Experts of a small language model: a variant of SOAP for the experts.
Below are experts of layer 5 (counted from 0) of a mixture-of-experts language model. Rows are named router (the router's row for the expert), up (a neuron's input weights, with its number), down (a neuron's output weights, with its number) and show model dimensions 0-39. Each number is 128 + 32 x the weight over its row's rms, rounded and kept within 0 to 255.
After each expert's rows: "raises" lists some tokens whose logits its average output raises strongly, later layers aside; "gets" lists some tokens that make up at least twice as much of what it gets as of all text. This comes from a sample of Wikipedia text that the model never trained on. Tokens count by the router's weight.

# expert 37
router [169 125  96 153 111 126 136 129  61  95 162 158 112 145  91 147 109 177 119 146 127  54 137 149 108  84 129 111 119  70 125 150 136 101 202 124 151 100 165 134]
up0 [176 107 109 125 131  95 119  90 158 114  88 154 150 131 121  94 126 142 167 119 138 108 122 136 110 100  93 156 130 114 101 117  93  97 184 130 119 140 141 145]
down0 [112  79 137 156 175 166 128 101 136  95 149 146 163  73 145 148 134  96 187 158 116 101 128 114 147 108 150 167 130 133 138 147 159 139 120 160 130  81 135 132]
up1 [108 126 101 112 115 157 133 159 177  94 128  92  84 174 115  87 131 127 165 168  85 123 149 118 139 103 155 176 123  95 156 148 101  99 141  35 128  93 217 165]
down1 [113 130 190 142 134 132 149 121 161 148 141 117  41 105 139 122 124 125  92 185  82 101 138 138 134 127 141 169 169  97 104 117 154 109 152 181 125 106 100 175]
up2 [ 78 161 108  74 147  76 140 180 134 138  60  97 142 110 139 184 165 133 121 179 135 194 129 165 135 167  88  97 106  83 146  98 163 117 146 125 137 160 148 118]
down2 [108 158 160 159 110 128 140  96 104 111  46 146 116 103  79  73 123  71 102  92 121 153 140 119  89 105 114 124 137 131 157 133  91 169 112 146 133  90  49 104]
up3 [178 110  92 103  82 110 134 146 124 119 110 163 161  86 131 159 100 124 128 137  91 162 145 149  96 116 116 162  52  77  42 131 165 176 152 132  59 132  93 164]
down3 [114 111 123 152 187 154  98 137 124 123 100  95 124 165 180  73 110  99 136 162 137 128  85 120 148 170 153  80 157 132 169 141 105 110 106 151 138 119 150  66]
up4 [113 113 132 140 106  79  90 144 142 164 130 145  79 146 111  87 111 158 103  90 132 125  90 142 160 161 157  63  99  69 101 109 108 136 134 144 139 114 116 157]
down4 [ 71 148 134  90 141 112 123 114 167 123  94 100 102 183 113 170 167 142 121 138 147  80 115 116 120  69 171 144 141 118 148 115 206  80 108  94 133  89 155 176]
up5 [119 111 101 151  45 146  93 115 160 107 154 176 130  84 141 171 115 113 157 120  89 124 159 109 158 134  86 110 104  99 128 166 176 122 160 124  77  69 100 100]
down5 [ 89 133  92 113 149 156  86  54 134 122 139  82  80 185 115 153 148 111 129 125  91 196 145 105 161 124  94 134 180 146  85 115  94 140 125 149  72  81 167 101]
raises: "\n\n", "\n", "=", ".", "\n ", " |"
gets: "=", " =", "y", "e", "on", "ion"

# expert 7
router [ 87 148 134 128 158  98 163 174 135 141 109 162 150 169 159 169  46 149 146 141  65 125  65 149 121  95 172  99 162 147  81 136 133 106 102 139 127 112  97 176]
up0 [158 126 112 163  77 152 141 108 136  98 121 140 173  73 120 105 100 116  53 108 123 110 162 115 117  67 132  88  99 124 104 116 152 199 132 165 172 114 130 135]
down0 [146 154  94 144  99 150 152  93 134  52 137 121 201 141 108 107 103 110 125 155 153 117 102 210 140 179 126 176 131 147 115  72  88 141  82 107 145 106  92 214]
up1 [ 62 100  67 161 126 115 130 152 133 167 147 184 119 102 137 169 101 148 129 137  81 153 222  74 114 102 127 178 207 100 155 172  98  84 111 141 179  97 101 118]
down1 [163 153 106 146 141 103 125 172 157 153 106 156 114 112  91  94 112  61  90 118 139 143  98 117  93 116 178 158 130 210  78 147 111  99 139 140 122  48 132 189]
up2 [111 150 152 146 129 114  79 143 204 137 122 115 190 122 107 133 151 162 152 149 167 125 141 137 135 143  74 146 104 155  93 155 126 123 135 169 163  92 134 168]
down2 [198 186 126 148 200 137  91 127 181 164 143 115 186 166 114 174 100 159  84 177 112 121 107  94  96 159 138 117  92 130 112 189 142  65 118 120 164 109 149 152]
up3 [ 86 106 129 110  97 126 102  93 121 137 115 163 109 108  95 136 128 123 153 133 121 167 188 140 116 161 166 175 193 166  77 111 121  60  89 141 137 136  93 133]
down3 [106 125 130 149 117 163 106 144 163  96 151 100 126 146 147 142 166 141 122  81 137 105  92 134 122 137 112 164 112 107 101 153 136 170 146 126 164  61 148 187]
up4 [131 130 187  95 140 114  59 108 157 132 117 156 141 124 120 104 132  63 142  86 129 152 158 134 108 110 136 160 183 141  90  63  96 137 109 100 159 102 136 107]
down4 [ 91  51 131 149 162  74 158  51 133  98  57 125 121 139 126  83 109 197 138 113  84 161  56 199 129 102 144 145 155 121 116 170 137  95 195 173  89 148 139 155]
up5 [120 138 134 194 116  44 142 123 190  68 173 132 123 149 162  95  99 111 115 127 138 137 120  41  89 143 179 171  94 136 140 130 144 141 133  96 111 154 105 102]
down5 [198 138  64 142 190 145 106 164 148 142 109 124 106  92 130 145  99 138 192  83 123  75 116 158 125 174  82 150 130 139 184 106 115 136  98 119 121 185 154 161]
raises: " in", " (", " |", "–", ".", ","
gets: "0", "5", "6", "7", "8", "4"

# expert 18
router [174 138 169  78 145 214  83 130 181 130 134 161 132 118 122  85 149 113 106 111 138  65 188  53 169 121 179 158 107 108 110 136  90 146 190 131 122 127 112  77]
up0 [117 107  94 119 166 134 136 158 101 120 156 133 150 138 175 107  94 171 127  98 127  81  75  98 148 106 144 102 171  94 151 118  61 163 153 114  75  95 144 154]
down0 [139 110 127 139 123 108 141  78 131  92  87 165  83 122 192 159  88  79 149 172 149 137 189 103 191 117 147 106 131 193 194 168 113  89 142 126 153 140 130 173]
up1 [148 135 146 175 164 158  80 127 138  51  95 191 147  96 132 132 169  78  94 113  79 165  46 107  91 116 106 159 138 126  64 133 136  62  93 123 139 128  93 114]
down1 [122  80 138 113 100 123  89 208 119 141 111  49 100 114 163 188 125 121 153 158 186 104 125  83  89 113 112  86 115 142 122  97 158 172 205 145 109 112 167 170]
up2 [122 190 129 171 133 165 112 196 141 124 143 160  76 163 101 153 156 168 115  99 122  61 165  76 119 101 154 146 148 122 104  94 129 124  94 153 132 123  86 107]
down2 [128  94 157 140 162 181  57 177 112 160 186  86 145 133 142 141 156 124 141  51 134  88 123 127 139 182 166  98 125 113 138 157 133 134 178 112  61 128 124 146]
up3 [ 98 165 148 116 115 119 164 108  91 109  52 113 118 176 133  79 103 100  95 102 110 114 131  85 126 126 126 103 189 137 157 140 115 133 129 146 153 154 152 130]
down3 [ 97 178 117 119 183  91 154 145 158 144 189 146  84  85 103 161 194 137  78 121 114  90 131 110  54 159 141 136 157  78 132 118 144 124 158  46 156 117  90 141]
up4 [ 92  67 134  97  81 120 167 139 157 147 160 134 140 166 150 114  75 115 120 179 106 167  60 133 125 165 149 118  74  77 126 135 136 141 139 115  89 107 160 121]
down4 [ 71 157 192 139 177 133 154  78 135 117  75 192  41 135 122 104 110  91 129 174 101 106 112 103 131 145 126  95 151 137 119  78 147 106 140 184 125  67 152 165]
up5 [140 128  89 120  97  97  94 147 166 114 138 133  55 141 147 143  82 164  60 109 103 164 144 145 156 126 160 135 165 183 133 149 157 100 140 124  55 177 177  40]
down5 [123 174 171 171 174 109  88  96 167 160 149 137 159 122 119 130 155 143 138 109 127 134 148 147 121  89 128 128 140 129 151 131 126 153 153 115 107 111 136 125]
raises: "  ", "\n", "\n\n"
gets: " |", "|", ";"

# expert 55
router [137 130 103 135 147 173  96 140  98 116  83 131 154  81 147  95 139 147 140 117 126 123 127 135 129 131 147 113 153  71 106 160  74  99 144 169 127 153  88 181]
up0 [122 127 166 156  90 160 106  87 128  80 121 241 139 157  82 133 150 143 130 171 126 159 138 133  89 168 119 105 162 119 154 146 134 103 151 169 122 106 116 134]
down0 [149 164 106 149  88 110 179 134 103 142  95 124 133 151 104  81  60  89  84 168 180 121 107 108 142 119 194 123 125 127 132 146 114   8 203  96 171 100 164 108]
up1 [109 186 167 129 157 166  84 113 123 149 193 117 150 117 107 116 108 111  91  89 134 101 178 116 126 116 122 130 139 136 151 110 104 159 133 106 130  94 134 104]
down1 [101  95 124 187 148 136  69 124 121 165 130 103 179 140  90 123 106  96 148 105 161 139 101 112  94 113 172  82 149  90 148 140 109 142 109 116 147 139 152 154]
up2 [101 183 105 149 129 162  58 115 123 170 121 103 154 163 142 139 172 103 135 138  96 102 153 116 120  87 170 144 119  88 125 108 136 122 123 173 149 112 123 193]
down2 [167 117 122  70 172 128 136  71 120  99 140 143 154 160  62 234  92  93 115 155  41  95 120 124 160  92  78  89  93 142 157 160 134 118 111 100 128 107 149 110]
up3 [ 99  99 124  95 103  97 123 136 128  95 121 163 140 115 148 111 157 160 125 170 122 144  92  96 146 114  98 115 145 132 123 137  84 116 182  78 110 137  74 192]
down3 [ 86 129 102 151 144 133 106 149 180 133 108  97 135 151 167 153 137 113 143 133 109 123 140 172  79 167  78  84  82 137 177 135 140 129 102 120 126 120 105 179]
up4 [ 71 212  77 118 117 136 147 118 148 122 115 137 111 125 114 172 122 221 115  71 127 129 205 130 132 122 173  94 204 159 102 137 129 177 111 151 170 157  98 130]
down4 [134  79 137 151 138 120 126 121 161  68  47  84  92 142 162 158 169 143 183 146 111 114 161 112 165 143 108 137 163 126 102 137 134 103 171 117  84  55  46  90]
up5 [132 101 132 127 152 102 152 154 143  85 169 122 173 156 133 129 174 175 164  80 157  68  97 142 180  78 129 118 158 118 130 131 112 118 108  84 154 195 153 100]
down5 [110 125 101 168 153 126 182 111 168 139 110 114 100  98 133  83 145 121 108 114 188 154 132  80 101  77 133 149 118 112 134 102 155 113 158 104 115 171  42 125]
raises: "lim", "-", "ige", "ce", "la", "ur"
gets: "-", "|", "o", "a", "to", "i"

# expert 51
router [161 134 120 146 140 132 190 129 178  71 108 126 188 156  81 149 125  70 168 130 112 131 146 129 106 142  88 109  77 108 125 154 156  86  88 163  48 128 142 144]
up0 [ 59 144 155 122 143 107 118 198 144  85 125  36 135 139 130 175 175  82 109 138 142  62 164 117  58 118 144 118  84 127 109 108 129 124 152 136 124 170 168  59]
down0 [117 114 151 126 126 129 133 105 194  84 129 122 127 119 174 159 181 118 141 164 115  79  98 102 135 115 127 154 111  92 162  87 143 141 177 171 139 180 141 126]
up1 [151 183 100 114 157 105  85 115 153 105 124 141 117 103 143 156 103 133 147  85 111  94 181 180 106  99 140  62 106 105 164 141 199  94 105 105  96 169 100 151]
down1 [ 75  79 167  55 145  64 145 147  83 132 159 106 101 180  81 138  86 162  97 114  93 114 146 105 172 167 134 188 136 123  87 165  99 200 171 148 154 117 147 152]
up2 [166 144 112 123 116 118 134 142 101 174 176 134 108 183  98 170 126 132 152 157 139 166 163  92 131 165 148 124 165 158 119  99 103 149 143 153  92 130  82 100]
down2 [148  77 116 125 130 173 113 136 148 131 150 119 103 114 129 180 197 105  78 185 192 173 122 146 113 133 145 117 200 119  97 134 228  81 178  97  98 172 101  81]
up3 [126 114 128 129 118 140 133 118 166 125 156 150 154 184  95 117 153 118 142 148 212 159 128 158 115 160 113 123 110 151 118  95 193 176 125 127 137 138 103  92]
down3 [140  93 158 123 150 108 174 183 110 100 130 203  74  93 129 124  87 157 105 124 116  81 142 134 155 120 111  90  86 116 130 135  84 122 136 154 128  89 141 160]
up4 [138 104 146 146 110 144 175  81 129 117  99 117  92 121 110 128 178 117 115 182 115 128 120 168  94  95 118 150 152  96 131 156 106 106 137 133 136 150 136 152]
down4 [118 104  91 121 162 175 134 108 187  83 132 119 141 151  84 147  78 118  85 127 101  77 123 132 125  51 173 166 116  53 137 152 138  95 154 169 137 141 155  94]
up5 [140 144 132  68 151 120 128 106 155  99  89 154 135  74  58 143 109 127 102 178 131  99 161 125  86 167 149  94 134  95  99 179 128 180 109 130  75 135 153 177]
down5 [128 159  71 115 140 171 150 118 146 177 171 129  90 114 170  80 142 150 180 167 123 142 157 112 130 152  87  55  63 125 131 117 138 101 199 108 133  87 102 138]
raises: " (", ":", " in", ",", ".", " for"
gets: " 0", " 1", " 2", " 3", "1", "0"

# expert 58
router [ 56 152 183 120 122  83 159  95 147 137 135 167 137 125 122 192  84 146 160 123 184 134 152 185 129 104 153 136 136 171 159  99 213 115 106 112 166 151 125 109]
up0 [124 120 103 139 169  95 122 180 112 129  98 135 167  81  67 131 149 133 152 164 132 106 194 105 101 130 162 141 125 118 121  99 127 172 175 207  76  93 147 134]
down0 [194 124 132  96 158  98 120 142 188 136 135 136 113 163  56 104 108 156 152  86 167 134 128 100 129 156 120 180 153 120 123 157 122 110 182  92 105 118 168 146]
up1 [139 103 164  67  88 208  97 109 115  99 140 143 146 111  86  95  78 141 115 158 126 111  65 169 144 119 104 165 136 103 112 112  82 140 125 100 148 147 121 159]
down1 [187 132  93 178 114 136 142 102 103 145 130 146  65 105 138 147 144 192 107 166 167 135 129 133 118 118 110 139 133 122 166 105  93 140 161 120 119 126  64 110]
up2 [113  87  79  99 104 134 215 114 106  80 170 162  54  92  76 159 100 102 168 186 136 112 170 173  91 146 130 104 130 128 104 120 113 130 136 110 126 153 136  85]
down2 [144 131 131 170 131 135 181 140 120  79 111  43  82  90 137 164 170 105 143 134 171 176  63 104 111 129 157 121 139  94 135 119 107  96 105 129  92 161 117 133]
up3 [132 154 130 129 118 104  98 191 106 126 126 148 178 162 138  85 125  63 182 184 125 117 132 107 120 197 138 132 109 124 163 113  89 112 179 126 132  64 156 133]
down3 [ 51 112 156 121 137 147 133  95 143 111 183 113  88 157 204 107 139 191  82 121  72 120 128 196 149  45 113 103  83 157 133 211 103 152 138 124 144 148 159  94]
up4 [176 163 105 178 182 150  90 168 102  80 101 151 123 140 130 169 131 152 177 107 172 106 140 137 139 105 115 136  67  84 116 136 138 142 129 122  79 115 129 148]
down4 [105 156 102  83 123 135 114 115 157 171 137  89 194 130 128  91  63 122 171 205 111 118 178 118 165  72 125 121  91 135  83 164 109 170  78  97 131 148 118 130]
up5 [ 92 171 119 111 101 153 135 119 103  97 129 144 186  33 143 129 122 132 146 143 141 144  99 145 128 103 102 153 121 101 161 113  85 137  79 127 131  92 159 116]
down5 [168 127 148 136 161 166 142 136  83 118 110  75 118 144 135 139  65 127 142 154  91  87 161 101 149 141 141 161 150 123 106  95 199 103 191 102 174 173 170 131]
raises: ".", ",", "-", "–", " and", "/"
gets: " 6", " 7", " 4", " 5", " 8", " 3"

# expert 11
router [129 184 209 119 132 159 156 105 126 134 145 128 148 153 138 130 127 130 125  93  54 175 110  97 112 133 120 175 149 120 102  55 186 115  48 116 102 129 125 139]
up0 [125 118 141 149 108 130 118  96  96  95 178 117 111 144 173 151  94  87 126 151 112 148 114  90  89  82 117 112 200 119  33 133  97 112 162 132 103 174 181  91]
down0 [197 130 157 185 129 127 140 102  72  64 129 132 132 119 216 142 106 112 122 130 183 154 162 105 106  87 117 138  96  87 134 176 145  60  98  38 105 137 158 126]
up1 [107 209 138 177 130 125 151 117  69 183 150 207 161  76 130 134 114 130 151 145  67 168 122  90 126  97 178 117 133 104 119  95 156 115 120 149  91 109 132  90]
down1 [100 131 158 135 120  90 106 184  97 142 140 146 172 126 107 100 219 134 127  75 111 127 158 139 111 158 112 147  83 129 132 112 110  98 123 140 126 130 130 144]
up2 [ 61 153 135 117 101  91  91 104 161 126 121 147 105 159 110 150  69  98 145 126 105 136 168 168 153 160 103 168 141  91 134  91 155 132 157  75 169 108 146 178]
down2 [ 65 169 169 145 137  79  80 107 137 119 167 100 105 187  76  87 194 150 122 133 149 127  66  92 173 121 139  79 148 148 114 142 159 124 169 149 161  85 153 137]
up3 [117 130  86 101 138 129 185 128 109 119 147 124 192 174 158  69 158 108 165 116 143 165 148 150 137 158 128 113 150 146 144 141 129 139 156  62 150  93 168 134]
down3 [107 157  80  23 151 111 104 143 156 178 116 131 170 178 140 175 101 186 171 139 105 119 137 129 145 156 114  89 113 106 143  86 150  90 152 118 153 105 129 126]
up4 [111 180 110 135 140 127 129 127 142 119 173 120 152 116 188 104 133 107 109 202 120 137 147 146  98 104 114  97 155  78 124  86 133 160 108 132 159 158 116 117]
down4 [190 125 118  39 171 117 117  98 151 134  99 160 161  46 120 109 100 126 117  93  84  60 139  73 116 122 176 175 121 109 103 146 120 160 205 120 124 132 124 143]
up5 [109  83 158 114 117 119 137  72 164  72 161 109 109 178 102 119  91 136 188 140 135 143  78 157 143 141 108 110 137 112 178 134 115 131 144 105 105 153 160 149]
down5 [174 111 134 122 219 107 134 123 170 149  91 143 138 136 159 138 171 149 113 108  96 147  96  65 133  67 168 118 131 134 125 140 101 129 125 103 120  87 133 137]
raises: "s", "d", " and", "y", ".", " in"
gets: "'", "(", " ft", " List", "’", "con"

# expert 13
router [158 144 101 139 138 143 180 108  71 115 153 121 112 119 136  92 125 117 119 105  55 116 169 169 172 107 161 158 179  86 102 124 105 111 120 156  71 112 104 155]
up0 [ 83  90 148  99 126 138 121 102 151 141 167 126 100  84 123 162 130 120 131 109  99 118 127 170 163 139 144 128 125 169  85  87 113  91  96  83  82  38  87  99]
down0 [156 121 112 141 154 146 118  93 143 135 113  69 165 128 211 152 182 151 137 151 123 140 125  93 138 160 208 121 108 187 181 173  93 140 154 138 135 131 107 124]
up1 [129 150 158  73 103 100 102 175  79 131 118 125 144 182 136 190  61 117 185 152 188 132 141 111 163 124 122  59 101  37 168 140 149 106 152 135 168 103 150  60]
down1 [130  64  98  71  93 157 125 151 138 158 125 136 119 144 105 156  82 175 142  97 133 130 150 112 152  82 104 114  83  52 122 169  51 164 115 118 194 113  93 189]
up2 [118 128 157 124 155  90 102 119  97  66 108 196 101 192 112 102 138 113 103  86 138 108 124  52 121  82 204 104 125  78  95 152 201 118 148  84 153  44 145  96]
down2 [ 77  68 105 119 134 123 121 141  77 177 153 143 155 100 147 186  76 137 106 164 114 174 104 134 107 125 115  93 132 165 175 106 100 129 177 145  98 157 150  95]
up3 [ 92 122 125 171  91 216 133 118 140 173 138 155 133 152  86 123 145 160  83 146 164 106 152 162 109  82 115 172 104  52 117 152 162 183 130 152 145 144 117  80]
down3 [164 121 155 107 127 107 131 164  84 110 120 155 114 114 188 111 101 146 106 115 196 172 104 117 153 152 150 126 181 131 119 103 134 164 127 111 211 134  79  89]
up4 [139 123 157 145 133 123 113 152  97 159 128 125 103 146 123 109  97 177 112 140 132 122 123 109 157 150 169  84 166 137 110 112 137 171  94  37 106 153 141  90]
down4 [101 122 147 106 147 116  54  84 133 148 167 154 125 113 121  92 146 182 162 148  98 163 157 121 146 199 200 138 134 175 155 150 158  99 125 130  75 131 139 116]
up5 [135  92 124  58 101 106 131  85 119 114 186 181 143  80 121 108 166 175 151 120 136  95 185 126 106 153 106 101 179  91 104 158 107 123 108 104  85  83 108 143]
down5 [121 102 151 119 114 163 105 117 123  43  87 160 139 118  79 135 143  82 106 187 103 122 181 164 138 198 184 201 158  87 109 117  75 153 115 106 140 156 103 116]
raises: ",", ".", " (", "-", " as", ":"
gets: " season", " so", "s", " film", "el", " game"

# expert 62
router [129 143 124 172 133 117 156 131 150 163 184 119 126  99  86 225  71 121 140 117 113 148 139 125 125  99 109  62 111  95  93 117 165 118 151 181 127 164  74 108]
up0 [123 133 155 111 165 174 166 166 139 121 114 124 134  77  96  93 108  46 129 180 122  53 113 117  85 114 185 208 137 157  80  85 130 125 135 126 145 138 189 110]
down0 [ 86 114  80  38  91  92 138 128 112  61 161 103 149 167 118 101 158 180 130 140  85 121 133 106 181 181 114 136 144 119 154  78  98  75 160  98  54 170 124 123]
up1 [128 184 129 148 137 149 176  80 132 130 138 138  72  98  28  81 175 161 140 153 108 131 161 123 123 120 125 131  94 158 139 218 123 123  79 122 178 158 113 108]
down1 [ 68 112 105  97 143  98  84 153 134 114 103 135  94 172 160 130 103  78  81 152 136 132  68 131  92  96 111  96 115 110 132  75 195 111  93 156  93  54 122 101]
up2 [111 132  88 141 126 190 139 106 163 161 152 124 167 141 164 142 173 139 139 113 119 136 106 123 138 138 131 154 105 133 188 161 139  98  92 155 127 160 146 100]
down2 [124 138 102  70  61  86 129 157 112 113 124  60 158  97 176 149  29 100 121 118 187 148  80 129  98 149 130 110 133 159 102 101 121 155 164 149  90  66 141 161]
up3 [ 98 114  84 138  88 167 116 193  66 100 112 146 151 173 200 155 162 135 125 177 174 154 154 113 141 112 179 148 122 141  69 167 164 100 125 118 135 154 182  82]
down3 [139 106 153 180 163 123 184  95  83 159 155 157 111 127 104  92 120 153 126  83 104 124 116 121 165 174 121 145 111 136 203 111 141 104 145 126 180 105  94 175]
up4 [124 115 125 140 150 174 119 116 177 135 128  55 111 135 137 135 149 152 152 182 147 133 137 115 104 133  81  79 125 187 115 115 146 150 204 108 113 112 129  96]
down4 [127 179  82 137 106  93 195 149 144 156 133 139  78  73 135 111 106 178 159  99 112 132 152  95 187  40 151 123 110  93 131 145  77  84 143 154 182 161  88 115]
up5 [133 137  71 133 162  45 140 139 119 138  85 108 118  98 157 178 143 127 153 122 115 137 129  75  71 178 109 172  83  86 104 154 133  96 101 131 111 123 137 115]
down5 [179 156  98  85 149  84 137  80 104 160 111 106 139 155 131 131 146  87 189 110 145 126 105 155 191 138  94 160 111 113 122 144 137 122 168  90 154 127 149 142]
raises: " (", ",", ":", " |", " and", " in"
gets: "s", "er", " team", "ers", " club", " company"

# expert 52
router [ 99 118 172 172 142  99 124 127 141 134 130 114 121 143 136 122 106 116 130 109 138 158 146 139 175 169 118 111 181 118 126 160 127 122 146 153  52 155  71 158]
up0 [223  97 153 134 115 123  78 156 151 160 181  84  95 131 172  84  82 156 164 143 143 151 118 151 154 128 178  84  66  66 152 142 125 102 156 130 143 146 105 122]
down0 [155  94 190 189 143 120 108 120 101 140 162 136  23 129 143  60 125 118 175 191 146 117 113 150 175 187 145  84 156 118 197 121 155 105 102 105 119 129 121  98]
up1 [146 147 105 104 133  89  89 148 134 162 147 184 115 168  79  97  96 134 186  80 155 173 119 170  96 167 135 130 132 108 112 149  76 117  99 114 156  66 111 148]
down1 [149 194 162 114  81  73 121 144 143 119 113  70 128 140 138 138  79 122 101 119 114 195 160 162 166 116 159 108 161  82 157 117 130 153 165 137 134 148 131 146]
up2 [132 137 160 148  96 160 118 145 107  80 128 110 109 140  77 143 115  94 130 165 147 142  92  93 142 129 116 115 140 123 123 124 124  59 192 179  80 157 104 121]
down2 [147 101 124 117 166  93 118 124 140 133  98  81  92 100  71 141 162 107 155 122 104  63 122 110 156 145 176 110 141  67  91 125  97 119 117 118 108 104 145 137]
up3 [122 195 114 181 122 110 103 172  80  87 164 149 103 127  93 167 139 163 153  78 161 130 169 115 113 210 131 219 142 104  81 143 166 197 115 100 176  75 103 171]
down3 [143 139 129  93 150  88  70 199 120 133 149 122 166  91 135 144 118 106 117  98  93 106 136  92 151 149 104  80 117 129 106 173 132 143 117 140 135 183 110 117]
up4 [142 147 208 163  68 129 167  86 102 173  74 167 162 121 111  88 107 142 136  92 114 165  90  76 133  90 132 165 106 138 110 107 118 119 140  83 108  90 126 135]
down4 [170 100 152 177 152  84 120  82 125 115 111 103 158 178 163 144 150  70 106  78 117  91  95 111  78 174 126 131 144 118  90  94 127 112 118 109 184  92 154 145]
up5 [ 91 104 137 155 153  99  87 149 111 130 101 104 143 168 141  90  84 132 119 157  67 145 146 143  92 129 105 136 181  56 163  80 156 147 143 110 109 153 151 150]
down5 [117 154  76 124 101 159 120 148 172 114 169  37 110  93 111 138 166 149 113 164 106  78 117  89 141  84 171 177 123 153  71 130  94 171 139 130 147 109 120  73]
raises: " in", ",", " and", " (", "hip", " |"
gets: "s", "es", "ers", "er", " years", "ns"

# expert 33
router [126 141 183  95 118 155 104  96 103 185 150 126 140 121 132 154 104 156 110  67 147  64 170 160  51 159 134 134 157 153  97 134 137 112  89 143 152  93 165 165]
up0 [ 74 148 170 103 113  68  64 119 176 139 150 141  49 146 116 157 134 107 117  91  98 104 148 174 148 114 139 217  54 145 162 139 123 135  98 122 130 106 150 132]
down0 [ 87 134 117 161 150 137 152 117  99 122 192 118  95 147 141 146 112 109 101 132 107 144  73 105 156 138 117 195 112 114 127 124 172 134 152 154 116 102 119  83]
up1 [101 171 131  98 170  82  66 135 147 121 148 149 132 162  52 172 126 150 110 133 154  77 126  85 103 132 122 177 117 136 123 127 130 141 136 184 150 104 135 136]
down1 [125  75 116  76 102  99 133  86 129 151 109 119 176  64 154  72 116 100 128 175 102 197 129 128 166 118 104 128 189 119 100 122  74 140 114 129 103 111  88 141]
up2 [121 106 157 205 135 122  90 125  86 108  97 112 147  63 125 183  83 133  67 157 100 131 113 131 125 132 136 119 153 127 125  91 129 120 144 120 131 172 168 117]
down2 [157  85 145  98 123 206 106 150 108 165 201 152 107 139 146 109 186  99 146 146 149  82 122 132 186 121 172 158 120 133  95 121 113 129 131 144  51 104 150 111]
up3 [127 115 162 104 143  68 133 151 154  61 140 161 149 174 109  99 167 116 185  61 140  99 130  69  70 164 161 133  75  84 131 157 120  94  64 114 133 101 113  72]
down3 [100 149 100 149  87  72 178 191 122 173 148  55  98  67 131  82 112 115 133 119 128 155 110 113  98 140 132 137 119  98 163 114 160 154 148 159  76 115 116 163]
up4 [130 128 137 167 104  74 116 110 178 155 140 128 165 105 196 139 117 149 147 140 144 119  92  65 167  93 153 163 187 162 119  63  94 102 149  91 128 186 132 119]
down4 [ 78  93 178 110 179 103 187  78 150  90 143 156 119 110 121  68 216 163 152 129  94 145 118 136 112 163 153  95  89 135 159 114 104 117 128 148 126 137  79 121]
up5 [103 125  29 105 140 179 144 125 153 167 147 131 102 140 126 131 108 138 116 131  99 172 144 125 131  93 114 136  74 113 102  59 178 131 145 121  99 115  95 163]
down5 [120 140 144 119  62 134  97 106 147 155 109 140 138  99 179 149 109 145 128 136  97 168 131 163  88 120  74 102 169 119 141 184  88 125 106 169  77  83  81 138]
raises: "No", "De", "Ar", "Bra", "Mar", "Ju"
gets: "-", " \"", "/", " '", " -", "–"

# expert 60
router [180 157  91 153 161 152 147 191  94 140  25 115  67  94 103 135 126 113 106 167 113 133 165 127 115 112  98 117 120 114 127 164  72 149 128 138  92 136  98 139]
up0 [107 162  98 100 143 120 163 193 116 124 107 151 148 155 198 103 168  81 106 102  73 101  79 210  89 121 120 130 144  70  80  86 144 153 170  72  57 135 117  69]
down0 [ 76  96 146  97 144 185 112 148 108 122 165  87 157  88 147 146 131 126 150 155  98 118 117 147 139 118  77 118 109 106 175 146 118 147 140 138 136 190 151 107]
up1 [168 132 165  96 134 155  99 143  96  81  76 131 140 118  59 172 157 123 148 212  98 145 182  97 156  65 133 107 164  76 138  83  91 129 132 166 132 134  86  98]
down1 [119 169 161  71 156 136 136 113 121 101 120 151 127 146 152  97 114 148 153  64  65 188 139 115 204  86 133 159  96 123 114 117 101  82 121 111 142 142 133 138]
up2 [116 122  94 151 107 128  76 167 111 149 101 147 161 145 100 125  21 181 139 149 110 103 186 121 144 123 127 153 121 147 147 134 133 127 152 144 137 123  81  46]
down2 [127 116 137 150 116 153 135 118 113 104  95 104 124  89 194 140 128 122 158 153 157 151  93 167 171 124 124 146 103 109  98 183 137 156 111 101 104 125  94 138]
up3 [144 141 135 111 122 150 187 149 118  88 147 132 153 206 114 120 126 125 164 189 126 130 122 143 124  85  75 103 164 111 116  85  97 140  84 141 135 128 115 145]
down3 [170 175 137  74 130  68 156 152 160 117 110 145 131 112  75 155  97 115  63 120 125 117  92 140 188  83  74 171 104  78 123 124 129 167 116 127 221 128 100 121]
up4 [152 146 133 105 130 146 153 110  70 199 116 161 106 133 121  93 144 127 154  90 142  84  83 111 114 145 127  93 131 139 142  78  88 170 149 144 135 103 119 148]
down4 [169 139 155 102 130 185 127 138 142 126  55 163 137  89 152  90 125 162 136  56  91 101 134 108 169 246 143 185 110  87  77 116  93 114 191 176 173 100 151 148]
up5 [103 127 142 166 129 151 175 151  92 137  88 115 136 145 151  75 126 166 167 166  76 133 155 105 135 134 128 103 161 126 120 170 144 131 116 121  92 146 117 121]
down5 [116 143 144 144 117 158 157 146  87 145  60 155 102 156 181  94  70 137  99 122 116 110 132 129 129 118 149  97 104 132 158 141 138 124 142 155 112 170 154 119]
raises: " and", ",", " in", "/", " –", " as"
gets: "p", "ing", "ment", "ion", "ve", "ation"